python train.py --num_hidden_layers=8 --hidden_size=384 --n_experts=64 --experts_per_token=2 --d_expert=224 --d_shared_expert=0 --hidden_act="swiglu" --moe_layers=[0, 1, 2, 3, 4, 5, 6, 7] --router_score="softmax" --normalize_top_k=true --routed_scale=1.5 --balance_loss=0.00649 --balance_bias=false --router_z_loss=0.001 --n_groups=4 --groups_per_token=1 --init_std_router=0.0133 --lr_router=0.000808 --vocab_size=4096 --norm="rmsnorm" --norm_eps=1e-05 --tie_word_embeddings=false --optimizer="soap_variant" --learning_rate=0.0038 --beta1=0.95 --beta2=0.95 --batch_tokens=262144 --max_seq_len=256 --train_tokens=2150000000 --max_steps=8202 --dataset="wikipedia_en"
Below are experts of layer 4 (counted from 0) of a mixture-of-experts language model. Rows are named router (the router's row for the expert) and show model dimensions 256-319. Each number is 500 + 25 x the weight over its row's rms, rounded and kept within 0 to 999. Numbers have three digits each.
Before each expert's rows: "comes before" lists some tokens at least twice as common just after its tokens as in all text. This comes from a sample of Wikipedia text that the model never trained on. Tokens count by the router's weight.

# expert 22
comes before: "0", "1", "2", "ure", "ion", "ation"
router:512499482486484525475494493568506494496504513531531522488486468515478522531511465553477475540501486520489519489484473484488502496555505488495498505508523529523487467463476496489470531474484499

# expert 2
comes before: ",", "\n", " |", ".", " (", ")"
router:524476502502507537469493489508518493489516472495559536521492499497504505527441453531459472499484497504514499505497484536510523496487447511523471504514520490512487448510489512514483537451464512

# expert 26
comes before: "2", " by", "1", "3", "5", " in"
router:531498496475489551477516503509507498502503534468528511506498486499523544509453467504475456465523490483500486500478514467478532507499475491497480503523533534524531492491507498502483521518497459

# expert 63
comes before: " of", ":", " |", " %", "s", " Votes"
router:474543507515498541510500510520519539508501531501507518490522551520490535489490467488475547483458506479504501516475503503516524488551484493555515507494520500506486470496485518456479527553477499

# expert 20
comes before: " the", " |", " a", ".", " his", ":"
router:522469544506506550485522471507528533475488549521514522500510479529503522486490531548491513488505504508534474498467530515496491504518502500491500480554479477478514493497452484505462484492515495

# expert 51
comes before: " ", " |", ",", " to", "|", "-"
router:528471478519494519470517487519480540468527533497515512525518474509467524520500467542424487493511495511519511493505486513482482499533471479507505530523507501479559504524506526528483494493544539

# expert 47
comes before: " the", " ", " a", "°", " October", " December"
router:484534470539521519492534521504489535480500508499532534501510511529525507522441536509482457477497477513505504515520510507536512506488499513539474548510495511483464487516486464505491490458478489

# expert 28
comes before: "1", "2", "-", "0", " States", "3"
router:532475530496512527469499520511525513452498513536546514501467534495505511506465502482476461488520513484521507521467523460522482512482522505459508507498505518519519500490474517526492507472512496

# expert 21
comes before: "1", "9", "2", "8", "6", "7"
router:519502538472499501480490522496492496459540491495529540454535502508530520498481484480487456514525547508480507484478478449491502469480498500486477544478500491545471502500461501470488508521475471

# expert 12
comes before: ",", "–", " |", " of", "-", "."
router:498483537514494521445476468553515508500525542503554546501493474534501532514513480495500434485517509484535474517491540479501505509527481518514491509503510512497486527497510508519447515492518492

# expert 53
comes before: "1", "2", "0", "9", "3", "4"
router:500506532526510524487488536543513500496509479547515524514488454524513514553490497547505457487490495524520484509469481481439517543504510518456471527489535524496498516468498483562472496519477474

# expert 55
comes before: " |", " to", "ed", " in", " by", " as"
router:516460544516490530489485494507481513501528544505509543499503496532497523509514532503480505483531488484541503510492508502502492520547503490476501522569510524511504515474505534496444537502520476

# expert 33
comes before: " ", " \"", " UTC", " a", " The", " A"
router:516506504501492531476512473442517518494494498533492544479520460512470535522486461449458512516522504480487517513501490482506502524493459499516504525519508479542518473446439485523454518489518503

# expert 3
comes before: "6", "8", "9", "7", "5", "4"
router:531502505499489504517525508504515530470512529499527496481537498526521497518507518491499461529502465503517539499454507509460480463521529485517498498553575496476509542515479496524477524512500514

# expert 19
comes before: "2", "1", "9", "8", "3", "an"
router:518477514518520502499492501455528490478505483511512533468520499478484539503466520490481509511529511476478495531486535535451504516487483537516476543532511515484475518473489492508466498504497476

# expert 29
comes before: " of", ",", " in", "s", ".", ".\n\n"
router:509492515503507503497532564484542482520493543522519548511517523524528542500484502515496526465485514511509519528473528481469508524520517494524494474506535491547508482475500498525480519504521504

# expert 50
comes before: "1", "2", "0", "9", "3", "4"
router:517508512510501513495499525459500528508487515539514534488518518495475527523483552520461486512517473499483514540441490476522502495508472504488491472514477493476514494482495491510460519498444507

# expert 25
comes before: "|", "-", "The", "=", "In", "=="
router:497458539499493524475508443493505584501521492513499525477524485488491495513474462477475474533489485506516502526495499504445474503503501507483482524493513524501490487500477511513452517515476505

# expert 34
comes before: " of", ",", " and", "s", " (", "\n"
router:507438483493460524473489507531500521478494518498510544523523541521516523491462505512501478485479477514487503531476526501516482489502506497526514481495465499520463468467480528481464514450485518

# expert 56
comes before: "0", ".", "′", "2", "5", "–"
router:538495505478511491488517528482496519486529490519521541492532485495525503502491490500503493540526462484541507510505509512495485490513468513531475581506501528505466469485471457527459550470504464

# expert 10
comes before: ",", "0", ".", "5", "3", "6"
router:510501537523502517478494499527471487488478494530551519514514478475485491524496507507481531493542487516546470535483500495475501535497491506496466534467494524526469452508503447497480535480489540

# expert 31
comes before: "2", "1", "er", "|", "on", "ie"
router:511493468519544530481522493516509497477499506512543514519530482528515526551474529504496482509521499501509516535517514484496524517503468508460493486480496493477505563442522525513458492499478463

# expert 15
comes before: " The", "==", " In", " He", " It", "The"
router:566491527539506526486512509481489506511477519500548563504529531525483526521499502541474516526533507494500525549493548546488497522508457492499502535529527549502495474494436496536444531519469509

# expert 9
comes before: " |", " of", ",", "\n", " and", " in"
router:476461492480502512502530486489530528478488494511488524497508493551541520520490488546497472482469516521499497514487504503455499514540512491434489467496485534500521480528467511505498532492487479

# expert 41
comes before: " ", ",", " and", " of", ".", " in"
router:492445546507492542471509485522504496486528509508549540547527483500495506527501508527498460524510515527510503542495500509510538506528507514492495499502490530489539486486471506466486484458467521

# expert 30
comes before: " ", "ed", "ated", "ing", " was", "ating"
router:522489529545503518495531516490496476506486506538541523476507500539499535497489487516471471468511477488528508533478454502587503498519470512547499561562519492485496509467528517524464471475479500

# expert 35
comes before: " |", " (", "\n", ",", " |\n", ")"
router:535469521509515503514522504494531556498505527482510538513543497519506525521466418538481477461444497490502530554487499486527488498526501508523507485515507521468477493494478513513467530491498531

# expert 43
comes before: " the", " that", "ed", "ing", " a", "0"
router:516487560513525512485500500525524526508496531564515571520487530518479523514501483488487489495500508501502509531485516503473499482499523499514539507552508482474509539484491500524432533525487501

# expert 5
comes before: " the", " ", " he", " a", " his", " it"
router:516490533516511535486513525515497552484479518520560555493508468484504499527485456529483470458489494482511528483480523496584506478484483508543497490532491500502469482448509515530452535481479497

# expert 42
comes before: " ", "|", "i", "-", "==", "See"
router:514479522523530551466495568464503489506517538538535504518499479524514495514469508546497521491497489479552481513488493541512450515500502495533482536513547562514514494518500531516460524511453481

# expert 45
comes before: " ", "-", "ce", "ly", "|", "ced"
router:504488500539515516511500474537477529488526490508523532472530490502452507512488476509501492494509506484504504511485494484482491489512524479484522507549523495499524489492469513527496466495485486

# expert 62
comes before: "9", " the", "8", "1", "2", "3"
router:497531511529505521483478525456492491482518507494536509494493496477538503515475480502480462507522490486479498527497567486496502493493538514503467540533476510536478506434469537508450508471465494

# expert 1
comes before: "0", "1", "6", "9", "2", "7"
router:482485555549519517443494563510488521495520480512530504485531514473501491502490441532495433450528503496533470519506443467520484500530511500495468541533465520477479508473459518490474506507527513

# expert 44
comes before: "7", "8", "6", "4", "5", "3"
router:500514500531503535501522500465499500470526527501554549499513526534489540498462513505476483468523486507555528514481481478542461496518508498517456478538496509526511443474488479476441496507509507

# expert 38
comes before: "-", " ", "|", "1", " |\n", "=="
router:522470462520497505502512500521523479482516494493529506507478470526503522532486536531454459496526493457527492521490527475470507509516498506473468524513480490543473500504519565519491569497498477

# expert 61
comes before: ",", ".", " of", " in", ".\n\n", " and"
router:502490570512477501468501492512487507504479541521540545519517516513504515493460491529484431503503482487520497528472533507515528558478468505473486509519499514497474469482493520472495553446487520

# expert 24
comes before: ",", " |", " (", "\n", " and", "'s"
router:510459497536495499465501467505536507474502519502536530489515479549488494542463469528448458470489502516497505530489520464482500509517487508464513518514491508537501494508490521501480527408478497